config.yaml
experts_per_token: 1
activation: "swiglu"
router_bias: true
lr_router: 0.000532
n_kv_head: 4
norm: "rmsnorm"
rope_base: 500000.0
qk_norm: false
decay_fraction: 1.0
decay_shape: "linear"
final_lr_fraction: 0.0
seq_len: 1024
train_tokens: 576900000
steps: 8886
Below are experts of layer 6 (counted from 0) of a mixture-of-experts language model. Rows are named router (the router's row for the expert), down (a neuron's output weights, with its number) and show model dimensions 0-255. Each number is 500 + 50 x the weight over its row's rms, rounded and kept within 0 to 999. Numbers have three digits each.
After each expert's rows: a language model's description of what the expert responds to. This comes from a sample of Wikipedia text that the model never trained on.

# expert 10
router:537571477516409566397533610498631493505454514450579489543540543516449575482459528549536588543412466554594480463593569522583490504544480536432514490551511501573484528461487473560556524504520506468598489410462546419556581523504509545417593473464468465539403606573539456493535552484487529435502549435460530582424451585544471477508522447550592529525610537484481530456439492454561503558487511578465444520504544510486518529488554462523481551571445523562485492524446470496522499482446525526561507486557536506578556446526516588557486537501522453499570498517469489543550554462511532476444409470547442570431561480468422427420426400523496441446590591472551425536464547586550506398506551525486507381458488485503555516532575458511491448534407514480520486413521566487457516480543471
down1:577408553478531533453500422514520532461450504398528579530483532475505446447505526570508543485522486584481431450507426513478553392533456471549384477501449434452510544463531549485430554514483444333506512401525549382432566467516560487487483526523572591431437451486435491466565539556506509481556467532522564434492427561526459469445516576407445439482467553473528495505571476504431459516447537496630506492487445578532464489422549457552496468503585600577414435386526483519509545475428562463548519485532510494484477437433502484475562464491524532509464392525472484533441521506530498503440471463472487525533542471512553444466529459461559601507496546431433456493505597573591523543491386447529436495520469439498497540477433495500478559444441569530578568535460489523387532438470552
What it handles: Clause-ending punctuation, conjunctions

# expert 2
router:488534530536500553547513539506491501537588487576433557505557577472624528438494504433501550467508582530559484481474539463469465435493521486488387491512501520442441476535512492520394515468572530546516506470559477436528591592598469490509470470590466447482503496477482419484515394513564521562534534505585489527443504479360468452607534520476532483581409368468434553521537480542408416531488452560488542456500468490560551460458515433468440462415502475443475522529497543535417497509578436424453547463562440416533504449517527519465533534528590433480463423494606564460520398550588508459538513595468541499512570508463478459543509596456411535491437509491456468517532435433500425540399513480437503441572538402543522503518474510512500544510546587414505462487536486479491490495374425
down0:575495448429461486542519402554471500543519439543640478632538575524485523573511537558582557531492525566534421509518492418465478439469479446397540480473457527536530602478498481495519500507510539454455563560418516443519592475485492462515532523475532457575629459481510515482535516453469422497521555522546560509491529556603462520600530376460407529521503423486442524539551424532457469529472469558481500451580510408540413487585563487599547491461547560474426483493485441458481548426547475541455453408432518422468527507462445488577538502503475500526564498487446501508505466562476539587523430488515555432585467534512437460433503543525459504370595526434456512560493404509429553449466515516550493573490543510482494440540579464445484494561498422565552535496548487562530506474406425
What it handles: Institution and place heads

# expert 5
router:507457513499515484460535451535482508472477506496454460454426444510543437451495544509495399517492564480429504522486501448482553422495457486504479430434552593554446488518558425537477479541469502532464483537443427473510529471516545487445521465492511471524557501493444516506385565471517496487523561555549464525486632559508536436480430443428508497425445530542509605619477526627511442549465502474419534490450394433470411510498507342575526393557521434579567457460505465538582394534550535440455502474541548597510594537464529435498555484520449538557480506463510457491489506444535518487518479522514440406474435480571584490538472532448469449546465516543470500537452485497447537577453544441550466489439412486580574465446422479475386597598431420541539459392456533551479588475492543
down0:447445436473428516505523481531439407516494465548481473514489468594499493595532487525529523524549537432514472447573543468489516547491531598462453536597578521538465551542559610436521538485448598442571495440462471601555500506467507435480518420547529560545468504551554494494403538407561465458531448485543478532475463501489437538512516456482606452509424475449421461574509502520556471385474574482425553533508512489454471552575514464532502469448495588480547448448452553536514489508467492364586437484482477504487517471454464525393490496511453452450677539514466501473617492476407534526589513388447456537492532594517520491531468507538446540493503438561552450601427521544477397550462507595495493514596555542514477579509549614490431567453560519530523478505487471543525451481472506
What it handles: Foreign name word pieces

# expert 7
router:533568524546568463590487532480433404453404533484450469475614467569512461542432396431549534501483419568495518535466436491423504530415491379523452580553517458509490515509470520540475489473537541447415483601557605571526483529482518499493535509592438602589443472521457489525529490534517489576475544560601505525459498521491558534492468571539484474532445489434489493500501463565512569555570370546522479486566411586483515511527460452501538595483469531477484443497440622454428557458523454604480517527464486510528485478462616466589530497503491497471451505508532523538489389524519499549462567479440568431510438586479476545562538557458469461575497551540521433414453540452524419440514450592453474555527509477476461532453539532563534425447522526428447525565421541472429455551458434
down1:508534515506529558517610546556525465446532537543536482489461462482464588462529480498510550455471422413456549546523550532566482452473471497507459466476414478496522563489459495416524492476536528577486504488493416418563573440421584464477467541601483425467470462532556481524579482489352409445462477601513431482477471447516475510473462530461536573539479442558480574506435546480495440561461498542417513529482549533377374490373436435534429485523521427464499466488451553464449521530594523504453470569453533510422458569544464501484437511520492575417487517457459465523473518552577535559453488507512576501498402448540531474546546477447471465452463555563574518519479540435418525506538541481619418517514478531500516580526496509525491728493469538503475498464527414498593471473551493
What it handles: Standalone digit numbers

# expert 4
router:540357495490521505408486447486499443590512433572460489513439492518459334533545560565525510558471576371476511517449576426479492413510455517498496542572518462503541461454399432436484432567488456519491436448472461515500523444539461414460477467503510481513540524440557503519367515540574430457551413566549481518509597466457477469441495464447481557464489562573490511506536445484528432394570564462508508508494424483521467480538544456542448456469610446525539404521414474432567480491486551446545488471532490582556478509414452529432435525498480589543528546440515592467488555495452410488566461537546555565546516512419487468471451523502485536459495445528435534449506440495474577438394513444562458545544423539566537508550526510551443501480551441571553508560508462455501482542573578
down0:489435482470430498521433486508570502529430497553510454594498596510541538442517471536433562469522428538564482491557567572517592512507543504580488539497492525504397467546506474503511507468411445486564452467490445507536479517640472442522545563493413465541563476553490476584385502401457469353458549447440463424405591508508541626456551443484537476525412423563591420513462481535417581583451524441526534496517491530481550513451522554531477518447450486549550529538410525473536469485460419542552509453540477512450476498477438485469540423544440437470490489454483536512523486576474502463572417492541501528525515469548593497460474593475431489511456443497500472419515476500518507500520500431492524523465382528474462428336559543486513549486527519421544551417531516614501405467496512
What it handles: Mid-word subword pieces

# expert 8
router:507477530573516516581466453428604562459453543532394467489467459471456577507487497481529503422489582503516478438450529532436477490512366558510522437541441444551555488541549550459515557495561534614435462595452578594540446501561390515551467494486502541447497429516455573450542483562525549471451430510476551478557560533592459518496513543444443492530487531523645549606534603517506457467524555519509498483547581506447516419515549360454524538448511456470515571460470452475472498465492480562462482558501515469587505496523425429467517424500557489534527625475416556517446470475436481430440522432447538468428473485535506542456505466530553444518451480484521521508557573584542516486502519581431582372529549594509524514538467498425530565482557575506442531495559570489429554463470519
down1:504553554499508462543546526515469545489519486499510495569501444471428448444438505534563469474564455557494439563409477452457537475562505540491517545455480469471559491526514454456461452505597452541435527486544540569472480524479566456592446417525383472372575462550528477480552508555510601351498655445427459463529540437485543464496582599525498526540490545509573537495497487512483484530492527451393451507466573564486520492441548516455580568459483440501497525431568487464525525538452548602420512508430463546455483487523531491562446455570522505520458512537508552569456580487543426505431498596540425461491410413530515531494629491549549556389464576406514492532494502441488487558419476509451532568511450462405563534480557514495508442588527579526579544516510475511596461456521570
What it handles: Spaces before numbers

# expert 6
router:469423399456486507527483432461504512481527455523527454480470519429534520465499531467454571526533437432493425522450557467550374503493542474517572496488455508413417481478498544397539517399449528484493582492485594547458489594445557506543597529424557583523473576573498572519472507505375448425449449412443560519517486485542428545527515434442524543475446418579499418495472553446527413523516515482476477509489567358452463533489517537479552476440471534489507532527563467556481484575508575441538478515476528452428456495566466490465523541485495548473553444525521498471472519533509499505482457571471496543544494441567415401516533419467545596428461465568542525447500485541538537604464571443455608480480472435374442472396579490503512532477430525557514544541483352469576545477513466
down1:513495571429558482446528433490490474518430486534575444538458453477519510513421539468520532466463552423503549506455524468530516535541449509527445510544484544482572466505494495391448505499528460422586520450541544478507458407565431501507501549454529548533456516584533534441438477627467492504488508431403537472491508507519496332402532470533505501536539554505451551545465531538458497638501586617449541455434496473507597527510556428455585583578455508463546459513518548495468492506469564410491434544539514555473565554443487505494520485438528406576524412497539608432531495430518542431554521397454579568552466551467449503463501434417519467510429543542558573542515509528485467514471511512528470406390453563494509492513564443486567465470420471504454441429430507455542453461541640
What it handles: Prepositions and the

# expert 3
router:549540535453507482523511540524418439452394578484475520542584553490495525503422406410508545538547435596462478510550390450448530468445531432529447552502450491476492522488521513549423465511592512468475532551601560543446523485454526466536506545560447590559471450540474500577547428504550504607541500533565520496388428525502562497530440569537478409489489507405475456422518486571533563529621374501591531466614537548514514532447455523514545578505414579485457471532433590456501498452481423548437519490453547485495470445493624534615487440461469513447426462494527497486496410547494523526470532428479524421506499595471530536606550562503496525473403486529531458487462496471519499460502422510492466563555617498504517477455448540559587448479485512416512494522457532500470491543423464
down1:541515482517525498442510516449508488528489521491433512475561573535551594589488471536505469462453453448539514533477478516571408512535569557505469496629492476449597550478421502485516412429490552327459528477470602508559391450505503572464472509516519472613460466478486506539496538538472506429480503524518544536434477480473558509417495556548475520503561425441569484479441571447513561500611393503476446407503466586433521565451552561508491529469503517542468489557522578440586491562516515559416596460615510519474556461458499441529470525601474544440525501579456504469498463561514478435541513414603505408447554573475501592535471542526474485468556381510530513507508505452558441509532519550482492528477431503492411502469593520574561446409515462543410457388496526477498532522567525
What it handles: Taxonomic and foreign names

# expert 14
router:406545432524510490451552488475419611497496488450572576527423584492532514498597490587427478388565441505495532470473533521596497614494487450506551516439610507566559515507490568447512572473490468508444497400559430459521454505440534571579465596496607493462503485524557412522481498441532543448524454425509463489557488420610580569462494417533442539548545507529501420448387499400485496474421534493527523502507511424513573481534511581510553540524542524504483510523580427480474517488447494543591569540548478553450571498505392506551440477507463481447432564502526449597513494483448468557533563395453385555462496475477521462451502474490511462579514451402474497488485512418532568525515496487567532524486542548500459531479543446526499563499435546495591529516508469487524543432552614
down1:555569495493555499489558548517494522426591463395424603466465490551416594450461532510489571487504609442427421436467490491539460522520457360511427543549406564456416509390491546560437515565469441454539509587460544539472550581528536595523468530474347428476477532529501441545453498424473478517546577539582480441491508457530508480506480408543443540561577456465426425510558458552551497500522508503489421443564474479600472466509538537518492512515513490567497527470453492525458515455492469516447525467600519514464491507483523504577453428510556552508500535408436473566509578587567574487604501555510493520446507474482494536526536504583547548506403512443450488480487414537603536540464493409455487476549491506524504457596501488438450512535456532635499541545453514556515449469488447
What it handles: Copulas and auxiliaries

# expert 0
router:552490494462528472518488597495431444470403553427485525549611515490494464534439408442527491516506457627453515562545422465516540470452486452519457517543493460491451505469523535530490535549620455461478526583576508515464432434436452455473448608534443526607491428515448511545579433543574449576534543572489548471441418535450536560541470550471451380504443469421457441447482478538594565517570393533606526523594532577491530498509452485550547581521468591462471512520499583514472497505524437568404543493514526485495445502572617503608506500480529601473441455502505447487506419536479527495492452440538527436517521550478446478528513556520556543439448465510557430514546481462459494500479503532462493520540564490533525505529497546544597419512448480397478521459467563467505460528371401
down1:472584417537453412579481474513466482529628556505464511526495454441627433538496503526507607482479540549559419472515497541594444531471516489432520527445556440586495441563521495504391484454469493422535468497501477508476481545532535519406519523449504545518478429495453558488553491518448516447535545511485500410465452511456513562483534452536532425493519493439631578511450485562477485473435534485500505518500563467507516555574543478552597424516531561479422511531591541479443514468371649521469389485602533461533515530565535465483486463490550471526566514490536552498487475421484531461523547555482492414545575440485407416493424565542465505482493559488497565457508478552495537497514511413476570501498559502468436585491513509421515390471635463540573529412471542627530448440532504
What it handles: Opening brackets and delimiters

# expert 11
router:529491539449516506538558504441414462398470535522504475519587504496505485517484425414459490545538369509477599463549404577463508479538454447470426493531383450437451570503500506563438429519531462479511530536573559547537437450425427526520509485556424503486467438517477542438508422551563523545597530554508481494480452525449521471432468568505516508505541475361486477507461497557527551493531424428490514479574474580543580465443429500459504527527433489429472571509493567514455452490508473525484544493474447412451451501455524455535517394527429453415453430599454574491540445587478466460530558504525544429640492576557536493620525523442495499403385545481479480473478534534544448493556486508485473567600571502459485613493418555513538481538542519464520490483539578535504451548391501
down0:492486476508580529571465487410410640552402515461507455465524529537496568553499474438513534535492578483563530545447423553564493516528506477476543388522638607494478522475574511443483517419495527596512542443519418570582564470529593561460483459480495473460486536523524588500473520526547470533550486548525433509472527568494498411540583477527451489537531529519550461499513447595560536422530485486502439362466418367471490556549520579406484560488495438504486524423489490567563420559516492510471538433474492521551438541504503439526479511553538488478528362428518422473530499531510549518469448464554498574568403493583620476491450512498441582486562480496527510497514528510499477523472484540532516454409433422445498525440500449530435548452437483385443463533516427426508506504536461
What it handles: Year endings and dates

# expert 12
router:447568530499522448353502502515480589453614477454443551379540567548526488466518447541519471482534476503504488496425487485524478608558590484451545480538582586526602543519505536541572564556496438518513487450513530530496427515496525548531483478449493475521484509499545505525493546523451530580521449484514467462539542501514456472446473449431555623446526421490485508452563474469397577438484560483571571511484378515558605500524460607457420560457581590549469553512644547512492473553467493485589462432562521503440472435546441596488569484498441477495449594490445444517437534481508570512539559544503545522599553499512596580441535472534500430572525557460428535409512519515482454478490504450585463542494504608436389489485542546516532511512526491463453484494558465543559467533535487
down0:446527475474456429528501516530522577477504465483451385440530586565422528522530450553595466498513563463448552567546449562497449451541447450432439316479419472537443553499574437440491567455499480559446468472538445515544472558556446449573468567443527502565486540440558498476470575478505514476490480483421519555387522512436466490423462460511491508515537379506477483553511458454476506526483449442513485470591475460512491500477474465418462509595514559508530633597458572433521502504539498486439580493561459510553518506522444413530494474506556482599486520458473452393601513581510489519435561508450457458547399544539579500513511445513577471462500511528535381565515446530507410548450580433519497476408477514555567401508540416463483482435543514512454512465435495515419527455498470
What it handles: Numerals, quantifying adjectives